config = dict(
    n_experts=48,
    router_score='softmax',
    routed_scale=1.41,
    balance_loss=0.00389,
    balance_bias=False,
    router_noise=0.1,
    router_cosine_scale=14.0,
    init_std_router=0.016,
    vocab_size=14636,
    norm_eps=1e-06,
    beta1=0.95,
    seq_len=1024,
    train_tokens=358400000,
)
Below are experts of layer 3 (counted from 0) of a mixture-of-experts language model. Rows are named router (the router's row for the expert), gate (a neuron's input weights, with its number), up (a neuron's input weights, with its number) and show model dimensions 0-159. Each number is 500 + 40 x the weight over its row's rms, rounded and kept within 0 to 999. Numbers have three digits each.
Before each expert's rows: a language model's description of what the expert responds to. This comes from a sample of Wikipedia text that the model never trained on.

# expert 21
Abstract nouns after articles
router:510550551538457500450556481518506477613523512528532537416539533465469418530483527495510496492531491526423471461476578486427448528517483479501571525461532528466554439475483460485551482471434479532515548466494536516487484428484487474555470466541511436594502442502507486502434542492492514531423518559424561520509521528507453551530524544502497457437468476485598539454490476498538501451519493460469480490482525528498450565510491421600508469446518533518513421521474423492510467487532514
gate0:573530478532470465520506494497504468421505588471537437527473526521475432475460561564428403485492518513368473532529497505516506533510601538514526484438503502474492458548582448481476501517516489489491528561498498536502531538515503497502491477562494515505484505454479625508566480500511501461503444535465504472495479515487499449464480501525492417514452568560501502529500560509500458456501481459518487515437504544503524499535504518495411559446489461525551412422482481496574559521570456
up0:454425467438476519456503474506497562526481469512499535490481459470537517507512483515566474471464512462636526473501505454471488496496392509494507515474516526495502529391495559463510603444519596569471427489468516499429502499493496519507508550464497500500498499516508436497452525500504463446447499415558486473525450499514505565536507507493550541488559444463500497457564457507493484545484525531393509499535491486499523539394499537550511480495489516486471600541546509459503521458465591
gate1:393539500498499513501558499625473502495427501524521483495484494536538490480477457414515439474475496539456513468505468595488561507460450500519544438518500495555510427475489549522502522512517492488531502503466448516488479564522484483521498383515500496488546518587544539447505570462540383512564504471521468474456514497516501548497505501529523380515492408496493521501523438531421488473520518480457430447581543494438500522503503506467523513558540587519501513552504495480490499490474517
up1:509422552529493409512454406503414512519510493483501422516532462488509476556546518538513497484594502429489559590505491453507499379562491563483481491496505542516509449500500523509501597503550503536522476502540520516451488500480502520523479515520505498571511530480503501494407485519428516512491390494520558525490544462525486511495485466534497495499474479539430526604478554352492469549531496500484501555475490496506460509530526500510426532432546534525472514516503527462552503476483480
gate2:503491484484460498469507488516501518495527552499503462472499500570507436441503520473523417569502535483521491462493525477502599540501484505500505448504495420434464425489511501495500500427519466427499506476471509465508502464520474453537474455567327503477527498527479476483525482495549543462479509471518444465551540446569461537494463501411483505474568498539522597615510455544469472456505525545499512519435555488485476403509531444515521530505506509494492521564503449398477468487528481
up2:464555470483506439499505544497496489479559473501471503495504498474480528584500542540466626465502523494617534500481480489478456433520571457517392497497487492538556510523438533429509486474479571496553511535563480544533563496510500475416473545501591540488510592445551513482519528472497500547502514518541457533495436485507535493518463538556534502499459447497503465504492485509514537479438491491574530527509474497516438574494419499464456468451472498488513497479612577579461503511490511
gate3:541501518509545564420546462502430467462525431504516510475524517499494478520502433453502486495467495422471491497444551474516485441488573491465469491496507539501514491498495509474518502483524500535502470475461502500531476501520482419410437423499501521507536580497555495501519517532577468494399399505533502563421519428526466523451536497510515573474503504531500562497500480546499454459585438536478573473510492499385542509483460498561503477437577505499591514507497464500491460532448411
up3:543523449558551500506444555499457525505622456509500494421527545487450410447542469513567475497492417536498484499506473529512520464561602479497484460451536500499493487529551478357465494474527485478508506503519434480506470492490485531505481426469505508541506503473545487486481535494523508426478475345546452499500522499516506549477511563584511531506488501502481506492510493500453580385519503490507501470521511497489502436504479453512493540430497477461529563500519448506472504467426481
gate4:622509498510462577536500473448500511524524445460501529544556518494533509518556450540483466509503429494555445534510497515529472466500589507529382531506534475500443471449473497473503488509456455546523461498476406517491470489500515458552487441491469472462500514530485560510497489564517462503407486468506539475460457573514454525483500487523600432459512408428500488545404419464488490510499563500477473470496504485511472492529501491510484508488509548480435481497450514519487484514454362
up4:549550478479491600493500508478481497548470431499464465495527522499595496438510419501500499533496412530530469500520512466465531537494478524499486511421510537487498474466468496458496480460478503491544493515533488531521480477558525488560346499536508461516516512583536453459534534510558554442431528539511503499537543501530508532507494492459521494509567470508500499541499481515494497498542505536504533479486508436591482490484494475597502510576524478389475424530422609494510469571583458
gate5:502616480450463483498520485491413459516501464524487485484520490509495610544493548473600517462501504495472500515461467542548491537515514505520500537486494494394477529546526520506449533537525512476552538513507474500479503513511575486510462480492443530573563488508440500510435494554533505481506545501508528497442530527559479543373501548516518537470408488505511472499497503478509458502460550517503535419468500560481513480493438488487563486464523595390518471460475454531515605504486592
up5:470537454443501451525511521472501398471499474505503486521521507500510524614499489520502546505562520543545475450529498464494506491451522536499516514460538496507465475513569494457406469535529525497463501499505505485413565500504586553507504518503396380508494498547493491583474504548457500434544503522449470508496572578508429542449504537444554532475509460507494388482516516494508497483460557446583501504462482524488500534472396491514488505515436503481508525612480471470493503495494546

# expert 27
Abstract noun heads
router:482525560503477504443445501420503415545478465485523518535501560501505457521480487502529536500525511488391482501526500508472514515541484494346492454504532513523484551441467497462475452528500489500540538497455549434506453543482535471484519442467522417489451465542467446495509516549471408551451484506506534494461445532523504460503502496498571499471484466484600541554426447494501426563448525444541508541458555496464462449535542473475523541466465478544534496504514440570567518503559443
gate0:523568465504495519491456444513500517511476515500464511594491554478505522508486435569510523500524518493509513594477541514601507482488493475533471515574500470540590490449520431498462505473520502499512437600502495469586514551496542481565529564535513439492526539506460564486536502531483551502479592521501484413567527524505499465423502516435534508545456453485464518498505500477527515402552498480473479561479478503480484489545445509425537611509478493577505452497503485503587509436472515
up0:498415462498453547464514476505544457504580522481491446460585485506494471517517509574469498447495514501503496481527487515500470500395520414534484474504528503506456522551521534504457469510548441500553512501497497548583510556467560556501497501400516501495517451555503539485488493500509504577419518512498534500487561492475477489460508375430486508502421537471567495387504534503544484489454502458488422383452532446499490528515468493506531451564554507485504422449523496496499498541536512
gate1:546524518498535491485517459519555432516515500510467477538508507501559528564498502485506506476593527500499529452533383494407529540492512453550507423486541615475443535614438490539492529523418500504537493430526513444481491485421503520486536522549442489557428514514536512504471490474449482532490517460496507476429506513534480547447491514499487482508523500497500493533413495505529521494476529437498493499518478469467446495552437469497486410533422544478533546465453529402498424451495557
up1:477573522486547446485502494453484461493407486536500579477502523521586497500498467481487484532591509532540485453490461538477537428535522577498528479500508405512552509480468526525496510619515498516517474460540544574491464498498499527486563518511479511486494499497474488484470545472433519507458591494390514457456498521494474495444525561500405491464497512558511600463499482490497464490496502420537506501527496582461589492505435493400536496521458526536437517564542499483540472482510537
gate2:580502499522510510493575433462525481485516532516441510521610491506465574474494538482519567502487524427443542477517471532582496509556551520449483564475470494557538499564486491450484501468551479528535503510495451494502489511539575375548482516489496529500538510486534549466425475498655492503500483418481565498448504511458534499485512491558493526522477501547480503464428506490552462508489503419506482408500498485486501433520488498479546501474467483466490517505555578502471528506581433
up2:501482552505552485509543467490504485504462579440498506424520499478530482477417535500502542499437497499510626502504501505505545554475536620504462546511484456525465471498463502485449503501519498447540501467497498485473546531543487614510462448551472500575424398526450436493577493536462469509460557464522459495469485479463564500470501455497493500538504513489505559514492468428468552496534505467528439506464477492567537564491443534481387464502464498499403509421494501497514550504516497
gate3:522518506431477492495560473512509527499510487454531466439505412525526454448411494492500507478431504496525558509492462455522521550506506419469553503467519492500466551516500514496528464647486478438504489506470513461514435509517507498433504462512546511507497470509525500506541467427479589421454425453502452564446538463509520452466563451520489553515463506484484467552562495520474500530499554467561519617623506500511531469468500496415456503454421492494498511509500499459432496541503500
up3:582463532507538527492550511456494507514496503424502533535501518437493487530502518505559565452498537473530546514498490462583504478471531527467387554440498502525494494452492465476426480522465444425527575514507519501502560490542539540491501530529609470502453464604491513440534496509477551497532508542415551501520462497503474522614582501554486515495491554546466590487543500575480502500495504538516533502487507461479518500537519489506488546487467494475413463563539511446508521538566593
gate4:500494497450520486458484537457536532523520461571515474540497494541575496489487503507460487510468500531503485448437511483498540569449523499448458512474515514513486544494497472409579501508432524476485389501486464493497532516505545503496556494540520529515588414494522521472489500511519443542509542491502499471433479464507486521477497526421437501498503525578434462498499524499533442507531475503512611563536599536465506488624515449555538510547465503501547595587486487461474496490615512
up4:560552520547493507497524452501493452469588541500525411478499498464501577547562524494399496438524568518509561459547512539503560501580502400520614499449465434406519527473561481523506450507536499573474520504489554489524509496500474535501460619497563532581500437424555503496563532493507526478496581516464550537504493509511466497440546512483512459442499494474509475457563492458444497499527487517468500535462521449515508513509502505473496466498532512451490533492581514467497508494524504
gate5:489520498485497545425501553566525546534502606503514497494418500503497601451478499432531463544527513478591621482461510581451491512460448483408515475500429549456548538502437494545452562500504544466548500556499501487492526501550566494550445513519424490438543506480500481500563484508510488440520503496489508511487515415458443499501495511503520418458523489510522507551497563493467493603506506605487549422517548499500500544529527484503512494559507530466544503527526502496516494521500521
up5:494522475497515608446451499498523498530529520507559520496424509505477501520574474510488471526505511409490508497453600540540469521504452528489559499536488493478533560484486550468503594505458525566545463476493501513511509486497559559422512464446498657500498524509456469497492482569603506495588502490510535474472555531452488506471460490562510450513496512484505500487495521561494495550435490495540477447499511487510532451525516486440567522552427506504452433464484568509495486576500404

# expert 7
Participles and verbs
router:482569505522477467510432533481438485549535496434559484422452437508524443478451507541532477501440536456464487521503505488516513478471475487558502472487465414436575500405511514480487503514449512484470481482481482522493503517428527496462531533496488515519540462519523447472453574547462424503500518523527487456641461512480515551502513498446435545482464487423457591587534498466494532430485492425529563493566610564494491524533522521472502525519502444509522491518453462476544492511467503
gate1:533501508463499567500450501534490514486500512481520463485517518609462499453483510608471538516485503505498512486514542530510442493376429516497585441497509503464481505500464494512502476513493495517501527532501486453451462547459523525512495523492467477537510383472470428421537499489519538401493502537596504492471460497428502561493506485504501505513482456486472505542615479446511422530533453539493529482486537484472525383558465468503587495495524515494492610490501496506452524417501532
up1:497503523490579507535480422430555508494512580387408487540487367524510501491500501428500534562462494511474490378506492537529538562466539519493468500501450463422541443500512500474462438488504572501522543419474577505481497417493493528477508502484555417509516504595525482495530489480521504496525463551499479493517463475472529523456547516528543418438506500490383481471493494462510465491581480504481530503459506499482500468526521466500487466501497436461468473491504545493507519443505500
gate2:539463475511537450514486507510496546457510505483537493411492496452509486563449535540530502563493521404427488487489449588528418497432485491521552501495442528448443558534508525459493469546521523503514448543517496497477537525497547592490528477442513504499478430514536503544564437462473489519529508398467522513466476512503498520503554475481508458515501491470493388489495513499489492500569505455580466535537460549638522536501582500570477514573552567513503491518481565438536510503501503
up2:492501538522516442535536446513537438532524505515456426434518571484464494530452495548546474464498501517465504496499473459481427550474515438521506498559460435506517488486510500496554487503455426518512603494527512507463451501568564553549572500484539526554527427560509516491505473522537484531468504481432537479444549440509475444465583535469501498497558455504507504518520455500437541601499500412507456525466497560466497471554542476521538480506526500493430454494560489509507614552420439
gate3:568501499494458516493590599511527463476509514521500438522525488505431494444489473503501460531536501490462489499456505463530499497518453500520368475496518492387463524491487500498503592479553478501503464469450476500509510508523524435399458474500586531527500496559408511500424518490540473485473519490502528485458499480570501507614512487425460449464510440562435503534493500505562424465480516422425508457528552510505518512537521416525556501489513495508571500479505491438561500500506507
up3:478636556604515531526472502458518601503563452457492488426489502559509505502496487508524495518488517495453500561512493491502491462592486620498517523488495380446475543513499482528475543479526493448501500496477500503424499466524535497519560462554572498520489525457475489434495491505486511487525406463491452506498546534530478389528432508520502520410543506458541503499502538469467511498491487496517443475413505528467531469534514513571511504416487505491520519454511475545493589523525487
gate4:576478542497496525474511600461462483534555501478502547486627504480535554536518514472498465567487515527548544359452529488445577517445538543521482501474495465468546465496469449502560524505469512515479495466478477427500471525555516399454497427514504506546611537492524508484493526493513519507503443510512489486512516560521480498441488481556532536476489480483458492500524458541509508551459443479569500503484523486497547467557486503584508501577453500497420478561454445555475424487459493
up4:546549539521479567491503503500509462513507524395512433496463500463518509571389499542499498513484451511462504443533515516484497435488498518515508491478476499489459503494450499465522512502521538418458522499500405476484515515442469488568451501499495521533442533532512546512532456520524430465532463413485555479570519494433492508516487493488470448543479397495477475513473497502514549503496473452371503497460451503433498487495532520506499427492499510411499453443520500501464675490526447
gate5:464548436429493484502514465509471483455501554491518452533554508511435538450409462535500513564495536413481498519428457477486568508488586540545482499591521537511480482533502501495451500460537514538493473484475502575514498476585511544483540571474451473485519497604508517519472483500500500490499510467495424490508499498470494480456504479499495596531600539491405435504433502520536526545477491378500508486476506564500545504555445502507495525526489400465494515480462556556504480506511424
up5:427534493531505478505502499483535503539464517518440505360499501526488498481491429554504389515556494487443524513478616526567553502476500558479482496496609511481497458438443504486520500445530480477499513497503474523522525519452434543551499506521483500461548393494469533449444478513505523445454506485480471512567494528518495545436487472434488587500471472434467462500459537504531515518460480511434508518451445461487529572507480556422450481475450502519399528506507521563501504502524533
gate6:522535599445539543493469490515442498479528476462458468530465501484551496533436503503513491551499524504541475515503503508483502548488516455480422504504594542502447504487472456406412504522522491513424501539484467571512619540503518499509513496522511552465509490521518509513536466528523492501509512495501592457506490504606474544461580496510521495477466565557518535481508454499482438541498521500491519500398481435505439465515598504543490532470448436589470530535378568487502534507500488
up6:517473562504511461526503496498471521488619479450458494539473578426504502463478548491503481500500504495519507475474492520466472500509483502484500463436532520502427578446504531522518550532566485450431523498505486532500425480481520487506522476513498521577472501527496424475450479488513444567468497455467533474519549488531534541514513569491469448500500556454549586551499552519539462601585501508491495393409574552493496571407529509492435514461485467482602442492565503496492493502517492